config.toml
n_layer = 10
d_expert = 608
normalize_top_k = true
balance_loss = 0.00377
balance_bias = false
norm = "rmsnorm"
norm_eps = 1e-05
optimizer = "soap_variant"
lr = 0.00262
beta1 = 0.95
batch_tokens = 131072
steps = 3264
dataset = "wikipedia_en"
Below are experts of layer 7 (counted from 0) of a mixture-of-experts language model. Rows are named router (the router's row for the expert), gate (a neuron's input weights, with its number), up (a neuron's input weights, with its number), down (a neuron's output weights, with its number) and show model dimensions 384-447. Each number is 200 + 40 x the weight over its row's rms, rounded and kept within 0 to 999.
After each expert's rows: a language model's description of what the expert responds to. This comes from a sample of Wikipedia text that the model never trained on.

# expert 3
router,217,264,247,180,210,168,179,225,173,219,284,223,192,263,209,198,192,258,238,141,173,165,173,253,138,148,246,148,186,173,190,172,222,213,104,184,169,195,213,159,165,216,232,191,250,183,249,178,183,160,169,206,259,226,221,253,141,193,157,171,252,267,259,212
gate0,277,140,246,264,277,125,147,199,203,210,282,140,192,195,222,211,163,187,257,219,219,164,189,211,218,230,219,196,119,124,227,143,185,211,159,214,168,172,254,262,174,187,155,227,231,270,213,237,250,216,226,127,240,211,132,229,187,224,146,150,188,234,211,178
up0,182,232,210,220,95,213,126,169,224,201,193,198,172,263,217,229,163,143,174,215,187,250,253,262,205,130,168,199,186,203,174,272,163,241,138,196,133,184,224,260,174,228,157,246,235,272,178,151,176,197,165,172,117,197,264,186,275,180,220,200,225,156,155,99
down0,234,220,215,206,282,269,200,255,260,223,257,245,202,156,266,137,178,218,292,255,219,197,144,207,214,191,167,191,290,185,136,219,184,183,192,184,201,172,254,214,228,140,227,134,137,179,188,110,230,235,223,277,228,228,134,151,164,154,122,192,296,118,244,233
gate1,215,250,180,190,222,247,202,224,154,116,174,278,207,163,158,254,227,112,219,130,184,283,203,210,123,124,162,226,182,183,261,247,173,219,150,192,139,181,186,125,228,144,161,236,201,206,202,216,210,205,180,235,242,294,228,183,175,173,170,81,188,223,237,222
up1,220,264,253,205,155,254,204,248,252,151,150,252,225,211,170,224,173,166,159,151,145,170,121,180,147,227,131,249,222,253,189,222,185,206,233,212,131,201,258,215,210,221,216,193,192,184,207,221,186,219,229,213,185,222,213,250,246,162,185,172,196,228,196,243
down1,191,230,181,198,186,141,165,208,187,204,165,265,189,221,220,200,188,236,263,127,209,244,213,152,238,165,246,238,178,251,188,215,159,166,260,280,145,177,203,253,216,234,202,209,194,193,235,234,188,144,190,204,261,308,143,175,161,152,204,236,164,212,220,251
It responds to: Sentence-ending punctuation

# expert 10
router,274,170,202,170,183,116,192,173,197,169,169,148,116,216,200,190,166,229,237,174,148,125,211,251,213,131,165,183,209,215,218,217,284,221,235,170,231,223,79,260,222,223,126,197,155,214,151,217,195,224,223,239,120,207,191,196,217,154,264,148,225,276,289,166
gate0,214,185,257,235,258,230,204,203,341,177,96,231,137,135,198,181,206,204,182,207,199,182,209,236,150,168,235,270,204,162,199,189,264,186,122,167,280,76,246,199,129,185,201,150,280,116,133,172,233,220,230,219,189,181,141,169,210,130,152,249,276,198,185,175
up0,278,188,247,222,115,122,192,197,149,286,172,202,169,236,178,219,167,126,252,155,185,196,224,210,216,201,244,198,202,262,258,195,193,161,240,131,213,182,194,213,196,275,226,141,141,179,157,206,163,209,185,170,119,213,254,208,180,224,188,192,184,205,228,213
down0,193,273,239,247,208,131,247,187,170,209,231,168,178,223,169,224,115,309,200,152,195,162,184,160,203,210,170,181,283,190,273,188,235,209,166,199,215,209,164,205,163,166,210,228,219,123,130,207,223,161,220,207,204,190,267,242,197,182,238,233,238,164,186,204
gate1,257,217,174,224,222,249,216,226,236,224,208,212,181,202,151,198,195,149,231,187,204,241,162,231,189,259,146,167,196,244,158,191,196,190,172,193,206,156,254,206,189,106,195,142,188,293,113,209,225,191,271,202,131,180,165,283,296,213,238,164,236,216,197,170
up1,190,166,265,237,201,207,274,152,128,194,185,112,235,230,169,248,202,298,186,182,239,181,177,195,151,81,218,161,209,143,144,185,216,216,237,237,188,205,247,193,273,184,228,180,270,117,235,197,229,210,115,240,194,159,237,137,191,185,242,191,206,305,224,161
down1,130,226,167,114,216,248,220,144,168,191,229,223,203,189,179,227,203,201,238,135,180,123,204,192,204,198,248,244,266,109,158,235,231,248,199,187,185,142,223,193,177,153,142,141,217,182,169,185,191,121,267,149,258,183,187,217,223,229,219,207,208,155,201,216
It responds to: Line breaks and verb endings

# expert 9
router,127,158,220,220,219,286,166,160,196,227,224,245,159,162,241,188,184,199,237,263,166,133,140,214,239,193,148,229,123,206,184,188,198,195,212,153,194,203,248,130,207,309,135,219,221,239,237,202,213,170,172,109,115,158,215,185,212,140,222,301,245,174,206,221
gate0,170,238,158,207,183,223,262,219,200,189,219,187,193,194,121,212,178,207,187,157,199,169,151,197,149,238,262,254,195,208,183,219,204,201,306,180,172,279,261,223,223,251,185,240,162,181,160,299,225,296,170,128,187,182,194,169,219,255,199,193,261,157,176,263
up0,170,165,173,236,155,213,169,163,135,229,181,222,184,174,161,163,210,264,113,247,243,206,215,173,165,130,225,150,190,214,215,241,217,182,170,223,130,175,183,278,226,166,236,200,141,218,214,207,228,243,254,205,271,233,151,231,172,106,294,190,198,181,193,132
down0,281,200,151,158,203,167,234,132,195,161,206,211,116,213,246,139,194,196,110,260,241,127,197,126,222,183,199,265,221,122,197,156,275,179,231,176,112,217,201,251,160,227,213,158,117,214,250,247,258,193,238,278,233,247,180,248,220,184,168,163,140,158,194,173
gate1,117,186,198,165,215,240,226,219,174,270,191,198,186,195,205,271,247,209,194,145,136,186,181,264,160,182,264,280,185,246,204,213,199,206,252,200,233,224,162,249,239,216,178,175,209,169,230,217,242,196,169,186,212,215,101,197,175,180,169,214,197,200,197,215
up1,281,215,187,188,185,213,275,165,282,181,175,125,200,265,111,114,210,244,166,278,244,251,245,180,187,161,243,238,195,202,185,156,142,199,259,200,252,173,182,257,271,196,147,234,151,206,165,201,171,195,140,110,247,258,183,172,177,255,219,208,237,200,192,226
down1,294,256,275,194,138,188,172,179,189,196,180,208,163,206,309,228,169,202,194,205,108,226,313,218,205,215,216,189,202,203,174,192,214,218,166,237,238,166,259,166,251,153,236,139,173,106,199,246,180,206,215,252,164,165,192,167,214,221,231,111,268,173,215,161
It responds to: Hyphens, dashes, table pipes

# expert 2
router,228,160,224,190,204,263,225,260,140,256,201,224,216,253,150,238,229,128,207,209,181,246,226,218,196,247,302,246,195,187,147,152,172,206,184,159,227,147,186,176,228,196,134,258,215,205,267,277,153,223,181,159,236,196,271,198,235,224,200,196,164,218,150,191
gate0,205,186,194,177,181,208,227,207,217,168,204,192,275,202,184,195,195,237,227,252,232,222,189,238,180,190,234,193,265,148,233,182,237,163,219,160,155,215,188,185,221,152,263,240,229,140,151,217,237,151,266,195,223,286,115,214,190,227,203,147,163,238,174,187
up0,208,175,168,224,247,210,134,245,164,172,185,276,273,286,121,239,247,242,176,290,206,241,247,233,188,144,222,131,190,200,183,232,180,199,182,213,221,171,191,208,168,210,225,199,147,253,218,154,190,240,133,211,199,191,147,175,172,248,229,207,208,198,192,242
down0,269,176,186,156,210,212,181,130,245,148,199,113,145,287,171,274,198,162,213,230,159,237,234,176,177,142,226,227,207,242,190,219,234,229,256,225,142,271,245,195,137,248,140,205,171,222,232,219,231,278,139,152,232,245,141,216,221,267,211,223,202,242,227,182
gate1,156,241,221,198,216,136,244,227,139,165,188,206,158,264,223,236,220,194,255,156,133,145,229,172,117,180,250,201,211,204,180,194,243,173,245,139,206,222,167,90,187,152,192,131,211,172,183,234,245,136,161,255,261,202,235,167,159,145,173,216,236,238,244,245
up1,204,214,242,276,193,139,261,219,190,175,210,175,159,193,232,214,198,171,246,192,130,171,224,137,141,175,237,247,207,206,189,184,211,251,223,175,169,159,140,176,127,147,161,124,210,239,205,252,188,267,173,265,209,142,170,173,170,175,150,149,209,184,153,163
down1,173,222,268,185,193,244,192,239,205,177,167,183,219,198,176,254,288,249,228,129,179,121,129,154,174,249,235,243,167,254,128,177,201,222,181,192,261,142,182,134,199,200,102,155,211,181,161,217,238,221,219,183,163,231,177,197,244,280,183,195,168,228,117,224
It responds to: Conjunctions and auxiliaries

# expert 7
router,225,145,163,179,235,203,214,140,148,171,188,156,196,186,191,277,182,164,176,160,221,251,213,190,204,161,162,237,294,169,232,244,135,262,211,190,225,210,116,267,227,196,167,166,224,237,130,151,170,225,162,214,222,177,191,187,183,268,190,192,254,203,152,192
gate0,195,154,209,168,135,123,202,192,249,229,243,208,236,189,239,193,244,200,192,200,222,248,220,196,181,125,258,150,211,185,172,176,135,179,211,240,182,198,247,192,169,164,208,208,175,138,189,222,249,198,146,177,217,142,184,193,252,227,243,241,212,195,252,175
up0,236,148,192,185,153,111,270,168,266,241,228,232,195,172,198,158,229,196,176,164,189,222,214,174,103,172,184,180,185,134,214,187,229,222,242,223,130,208,254,219,215,183,291,229,233,231,215,256,224,251,201,213,226,201,191,179,207,278,192,222,196,193,286,199
down0,247,155,262,223,229,198,194,130,134,186,227,205,188,145,132,230,151,136,146,232,262,190,185,202,202,186,198,159,225,252,283,214,208,157,200,230,144,221,210,186,192,277,213,208,219,219,217,215,210,191,248,227,170,261,194,208,229,161,185,160,150,213,198,195
gate1,252,176,256,103,187,171,249,251,173,234,228,236,184,224,162,233,147,211,177,206,203,125,101,204,190,140,219,220,294,218,169,212,221,177,200,216,161,209,165,211,277,187,193,156,161,218,193,184,258,189,188,222,210,232,256,122,310,209,220,218,163,179,223,274
up1,231,155,169,196,204,171,97,201,228,174,232,236,191,227,154,204,213,171,196,192,185,137,138,222,137,212,228,165,187,128,221,188,156,211,183,242,217,189,173,207,264,194,204,191,233,198,171,136,241,164,168,198,182,233,186,190,219,195,217,139,191,179,231,200
down1,180,105,146,194,58,186,170,218,210,216,212,232,222,209,160,174,199,180,230,193,155,97,212,223,242,185,187,142,253,144,173,291,146,190,242,199,233,249,139,179,120,184,185,202,223,146,143,180,255,198,137,176,153,215,243,193,176,91,112,249,206,257,209,181
It responds to: Articles and determiners

# expert 0
router,195,127,166,226,223,231,192,210,182,144,191,199,216,202,209,145,172,150,252,224,172,159,167,204,181,175,203,173,169,277,217,122,220,194,195,146,196,159,224,210,180,161,169,177,104,240,268,199,124,186,231,155,267,191,237,203,221,176,174,225,194,215,195,263
gate0,158,228,165,266,272,224,206,212,170,158,241,273,228,179,234,228,202,190,205,169,251,167,245,188,179,213,208,154,223,145,177,172,263,231,228,141,219,177,177,210,256,135,113,228,212,218,153,133,225,167,167,209,234,161,215,208,194,226,238,168,182,168,190,221
up0,180,97,181,171,182,245,213,242,183,234,202,182,245,165,151,223,256,273,202,196,146,228,304,236,227,212,159,184,228,230,208,174,208,121,193,202,236,262,162,169,208,262,274,177,164,198,180,214,212,227,216,243,118,167,228,267,199,254,143,134,205,221,174,171
down0,217,162,180,204,188,184,222,187,237,162,195,151,220,150,214,187,267,137,200,171,178,159,201,160,202,168,179,148,151,227,180,194,137,117,160,204,218,254,259,216,249,221,221,194,234,189,161,215,235,223,164,242,225,198,213,271,134,215,170,251,198,190,223,206
gate1,231,205,172,193,150,132,209,188,230,206,202,229,231,137,231,226,279,197,154,159,252,172,169,243,201,113,84,173,203,233,86,247,187,193,214,196,152,159,274,203,199,184,160,150,236,209,213,243,169,185,229,144,199,164,151,153,180,170,209,240,251,183,293,251
up1,216,204,286,242,172,200,222,178,258,187,192,75,285,164,168,216,228,212,127,182,154,222,244,182,116,266,181,202,211,239,223,216,208,222,171,178,206,249,229,189,187,261,147,191,242,262,148,213,197,311,276,265,220,229,256,199,227,187,206,194,241,213,269,192
down1,156,204,135,243,269,185,288,216,247,166,158,219,217,225,240,201,112,217,135,195,173,200,179,268,158,158,148,222,192,189,240,168,245,201,200,148,216,215,141,199,189,199,129,263,199,286,262,223,149,175,226,161,156,202,296,237,200,145,225,191,208,244,141,187
It responds to: Capitals and non-Latin bytes

# expert 1
router,230,204,246,116,212,208,328,195,277,107,188,249,234,206,225,167,240,160,165,197,191,170,233,176,133,235,209,252,191,230,207,202,208,183,221,182,245,211,151,207,257,205,174,175,246,176,161,251,177,239,222,200,210,250,194,172,128,235,198,206,98,237,213,144
gate0,202,165,273,212,227,271,252,222,151,163,148,212,280,86,153,241,277,119,152,224,278,220,192,229,162,159,205,168,230,264,256,250,215,161,179,269,210,213,279,224,180,212,208,156,232,229,218,226,145,193,197,237,140,213,198,163,110,195,157,198,196,235,229,186
up0,229,183,172,210,201,250,161,150,205,264,207,227,209,202,212,258,197,203,177,191,215,244,167,192,162,232,196,211,148,238,175,213,168,208,199,238,216,157,159,128,164,223,216,196,166,185,228,198,203,198,112,207,255,149,178,219,269,229,213,174,153,194,246,239
down0,178,277,196,213,170,217,225,231,175,154,133,147,173,188,247,236,91,164,147,167,259,259,142,209,298,209,201,190,200,215,212,163,207,223,302,209,240,169,175,119,131,194,181,228,221,221,129,196,239,165,231,199,223,202,219,223,243,219,247,209,224,198,173,289
gate1,259,295,168,163,265,173,212,157,217,182,282,219,178,157,221,195,223,187,156,255,206,239,199,235,197,181,207,194,226,236,171,205,272,205,231,244,160,223,222,271,213,166,278,185,176,121,185,282,198,258,180,163,169,210,274,189,174,186,165,247,247,155,257,143
up1,246,235,208,190,139,146,238,249,174,256,200,241,174,216,164,267,115,164,249,227,188,119,161,238,199,204,188,160,225,181,171,203,267,202,242,232,212,243,166,216,212,248,169,196,281,184,233,203,192,203,251,228,186,220,203,236,259,157,199,256,147,221,192,199
down1,166,148,195,252,223,246,211,214,142,218,169,197,190,266,103,227,225,192,164,206,163,180,165,219,187,204,195,207,160,220,149,142,123,215,183,181,158,212,164,234,223,210,199,242,185,275,246,175,197,174,179,276,252,218,209,221,195,134,134,232,200,262,260,187
It responds to: Capitals, numbers, table cells

# expert 8
router,208,170,259,189,171,139,190,210,199,235,179,143,225,200,169,177,214,239,158,268,188,257,252,261,237,188,126,150,143,243,188,175,209,179,214,215,159,200,229,222,203,227,218,163,201,180,227,144,246,163,271,259,225,189,181,163,257,212,191,224,177,191,203,229
gate0,201,219,313,209,248,170,117,216,168,265,183,128,189,228,197,153,128,165,241,200,194,201,188,161,165,323,124,215,126,180,173,250,200,228,236,213,161,239,265,208,225,185,262,167,202,198,182,169,196,189,197,172,159,240,176,181,162,174,108,193,144,192,175,186
up0,219,258,195,221,237,150,210,216,212,240,198,224,187,186,197,198,235,222,260,254,222,131,200,197,217,67,220,145,175,158,260,195,199,131,239,146,246,173,161,193,191,192,149,165,283,154,167,204,271,137,196,228,252,143,292,247,160,188,225,201,239,211,124,242
down0,236,251,209,206,225,142,164,136,225,287,211,212,163,189,213,203,194,103,184,240,218,236,147,162,170,238,154,239,178,148,168,175,161,239,223,215,248,261,274,250,221,228,120,272,257,187,189,176,237,205,231,239,232,224,202,204,205,141,177,193,206,225,158,228
gate1,195,156,216,208,158,213,155,216,278,196,150,158,183,266,181,192,167,182,161,169,252,202,197,282,201,124,231,211,201,238,177,105,262,201,269,211,215,208,228,213,248,148,265,222,235,221,251,200,167,136,152,283,177,186,167,123,210,237,232,171,216,213,258,238
up1,275,210,265,220,219,160,191,219,251,273,199,189,295,189,216,172,170,186,209,137,167,115,207,182,183,220,233,241,175,151,214,172,142,152,297,167,220,201,258,262,205,208,239,242,266,128,227,189,190,220,187,187,213,202,215,204,173,169,161,168,118,152,273,138
down1,127,217,179,209,214,174,220,187,273,186,242,204,230,231,195,195,217,163,140,238,210,146,174,241,220,183,185,201,179,208,222,219,171,311,208,189,151,103,185,195,216,223,158,251,228,222,197,160,172,213,176,273,238,159,197,66,158,209,157,283,221,184,279,145
It responds to: Commas, pipes, of

# expert 6
router,164,255,117,233,246,150,226,190,237,207,235,241,222,219,225,222,162,144,209,260,283,173,184,147,228,175,153,211,190,261,267,266,173,195,226,241,158,289,254,203,264,178,216,124,186,244,158,217,269,197,156,241,146,229,192,168,216,245,243,237,201,198,177,238
gate0,262,174,207,217,190,177,258,188,178,219,218,184,272,170,236,273,165,167,242,195,176,235,220,206,230,317,120,157,270,219,177,176,125,255,224,236,219,230,172,303,209,207,172,210,249,241,248,140,155,268,234,214,231,139,138,182,183,182,200,227,139,181,167,164
up0,172,272,168,204,152,153,178,183,197,236,198,181,170,255,213,141,280,158,231,169,117,189,234,224,178,169,295,158,172,229,173,199,212,162,206,225,238,216,196,150,209,133,273,274,179,268,210,250,182,186,255,202,153,191,169,209,182,220,262,145,244,181,215,255
down0,182,180,238,148,243,248,246,140,243,202,196,204,215,196,248,227,146,285,169,203,166,163,113,198,174,204,210,172,255,213,181,206,160,131,183,197,157,205,178,230,163,221,246,162,229,225,250,183,153,253,184,261,197,158,162,245,245,174,218,176,95,288,199,211
gate1,212,182,140,224,181,210,157,217,262,118,229,163,199,231,268,172,257,182,258,234,200,164,217,168,216,126,111,160,205,179,152,263,205,251,228,177,238,164,143,193,193,183,229,168,164,207,231,160,192,197,220,179,187,225,202,175,215,189,114,224,237,117,247,214
up1,190,254,245,129,175,202,228,200,195,251,144,239,202,219,196,214,165,179,200,183,232,205,223,197,263,281,213,195,188,200,284,119,131,217,186,244,154,201,203,195,214,189,193,181,267,177,193,225,168,229,185,202,250,178,217,216,183,178,218,228,130,183,144,119
down1,221,235,218,215,194,166,207,225,195,255,192,180,163,210,142,212,227,195,189,185,179,266,187,205,189,186,202,193,249,198,243,235,190,192,245,230,195,240,234,148,213,258,181,206,189,310,266,180,200,204,164,223,208,191,189,215,209,243,229,175,248,198,175,176
It responds to: Word-final suffix pieces

# expert 5
router,168,200,225,230,200,263,192,188,198,243,225,161,222,202,199,233,260,191,258,166,162,108,176,205,183,160,243,197,200,201,130,228,230,136,236,109,178,214,144,196,214,202,204,307,155,154,210,239,164,196,203,265,201,250,153,206,232,211,237,158,199,147,252,166
gate0,213,244,247,172,289,186,183,175,194,207,208,216,196,235,168,171,200,182,200,205,211,125,211,186,257,219,223,169,261,197,211,260,178,149,183,212,210,196,155,173,210,277,164,142,177,199,154,218,202,236,189,134,177,155,161,197,266,207,162,178,187,190,200,216
up0,182,163,260,163,275,224,238,225,206,215,186,241,210,228,211,147,185,186,127,193,116,232,184,235,180,250,169,222,188,246,174,182,240,187,204,165,140,268,160,181,188,217,113,260,181,237,193,215,281,237,204,211,216,188,216,257,203,201,249,201,299,218,200,146
down0,180,163,183,230,209,223,206,137,310,215,174,144,195,239,132,243,264,186,184,192,264,217,174,187,236,171,253,193,184,255,178,192,176,163,161,252,153,204,154,243,159,152,196,176,281,153,216,220,212,216,222,204,237,156,166,215,189,189,185,229,232,120,146,227
gate1,176,258,236,186,216,168,170,261,151,211,216,238,287,153,161,168,209,158,304,155,246,161,147,224,174,140,209,150,221,186,171,213,189,246,186,185,223,177,191,222,197,163,236,255,242,212,221,147,169,215,150,224,234,193,216,280,237,155,202,219,202,283,140,195
up1,191,159,253,263,208,127,166,176,173,187,194,171,186,181,137,198,142,249,170,193,144,203,238,168,210,208,169,197,191,224,179,207,168,160,257,220,185,183,194,270,192,123,241,205,181,148,177,205,179,190,174,202,211,184,188,221,165,246,226,164,144,207,241,253
down1,136,262,120,223,158,265,196,205,169,195,137,264,187,190,168,173,166,178,197,153,211,147,232,239,194,148,202,200,215,149,257,269,242,180,153,220,195,179,202,220,156,163,193,255,228,220,204,158,187,229,197,182,301,249,232,185,227,276,234,224,236,190,258,239
It responds to: Sports terms and verb was

# expert 4
router,156,265,194,180,252,169,187,199,220,270,204,248,210,203,266,199,183,256,188,200,202,229,212,169,180,278,244,248,212,135,164,271,225,266,124,256,164,157,209,226,129,191,230,185,143,173,181,112,125,237,157,161,132,192,159,196,248,218,197,227,174,190,251,197
gate0,205,166,138,187,155,224,224,292,255,225,167,124,269,245,201,205,180,203,171,233,174,207,192,140,267,255,160,210,200,174,214,286,234,229,194,226,238,174,159,280,220,165,225,196,176,259,240,273,167,122,158,194,204,222,141,219,167,217,139,252,145,175,181,202
up0,164,253,231,210,219,213,232,107,203,226,223,187,267,148,176,237,253,221,177,158,189,232,202,283,172,151,175,186,224,135,229,160,201,180,240,198,130,210,224,75,150,253,193,172,201,183,190,176,224,167,202,178,178,193,219,137,179,149,277,148,237,197,161,207
down0,146,161,244,195,271,224,146,196,283,193,132,202,185,160,222,223,216,192,251,281,176,221,245,274,200,217,297,249,206,204,257,186,225,188,188,205,231,236,207,233,198,227,270,202,217,282,137,241,259,215,178,179,224,283,248,195,189,219,194,215,238,214,214,237
gate1,145,213,192,232,170,208,286,137,201,275,205,196,189,178,205,209,201,160,162,180,203,198,264,210,239,237,259,225,220,176,178,158,297,199,148,193,218,190,116,162,176,244,230,168,170,157,206,158,173,176,228,227,254,220,227,206,228,269,154,157,232,157,146,169
up1,245,195,206,213,216,146,161,157,175,221,232,233,190,213,150,153,211,288,94,215,222,174,258,188,236,222,225,145,131,160,247,125,239,203,188,152,183,179,230,212,168,227,211,145,203,185,188,252,270,156,234,217,230,254,143,189,144,172,189,184,202,180,214,214
down1,145,179,182,161,163,233,249,181,246,130,118,203,229,149,195,178,223,203,153,197,205,224,296,297,159,190,147,276,160,220,151,190,272,139,241,191,229,197,155,144,182,111,214,242,161,167,172,185,197,159,230,205,197,203,136,220,220,198,143,186,251,218,158,274
It responds to: Relatives, to, month names

# expert 11
router,198,188,216,233,242,187,98,242,213,238,182,260,226,126,160,156,207,297,163,158,224,280,178,167,160,183,228,168,283,210,184,194,122,174,181,242,189,282,204,240,214,110,227,175,153,164,108,186,193,189,173,243,232,190,234,216,207,175,181,202,144,166,184,266
gate0,153,173,152,174,216,138,227,285,171,198,250,213,131,218,179,257,179,231,234,182,226,200,238,246,150,253,229,140,182,297,156,247,191,131,164,257,213,210,211,215,216,132,200,133,180,219,177,206,157,156,201,172,209,182,196,188,167,268,228,98,261,218,200,181
up0,237,267,169,252,176,186,172,209,199,183,161,270,211,150,181,188,239,246,238,245,255,139,195,197,229,201,217,194,174,117,229,154,208,235,178,204,128,197,162,164,179,233,156,180,215,192,196,237,158,242,160,226,130,215,179,198,220,190,188,202,156,219,241,237
down0,214,195,189,135,302,230,174,119,181,142,147,240,162,169,204,176,163,229,255,182,257,81,103,222,138,233,180,218,236,193,288,176,205,200,223,227,192,208,176,191,168,204,219,235,270,112,237,273,247,202,196,193,187,165,242,172,120,145,231,158,195,249,172,169
gate1,216,183,186,220,235,160,196,222,176,150,189,218,221,225,246,203,184,246,113,197,202,168,171,164,185,140,255,173,190,189,209,223,174,239,115,129,180,214,204,244,182,216,196,167,193,166,169,130,173,155,229,173,189,146,223,231,277,117,126,127,301,218,279,216
up1,206,184,185,191,208,156,197,247,214,245,202,144,167,234,196,229,162,160,222,180,109,225,258,239,228,313,147,92,194,234,159,160,159,176,298,234,185,173,163,219,256,247,236,154,220,210,201,133,220,250,211,152,179,229,207,184,209,199,231,294,186,210,212,345
down1,208,181,287,218,160,230,132,181,209,171,131,187,212,146,210,211,170,183,206,219,284,264,144,243,134,266,229,207,231,173,307,195,132,181,229,125,152,162,192,240,204,268,164,173,142,143,225,212,244,234,138,199,185,159,161,145,210,232,208,249,190,202,230,169
It responds to: Prepositions in, for, from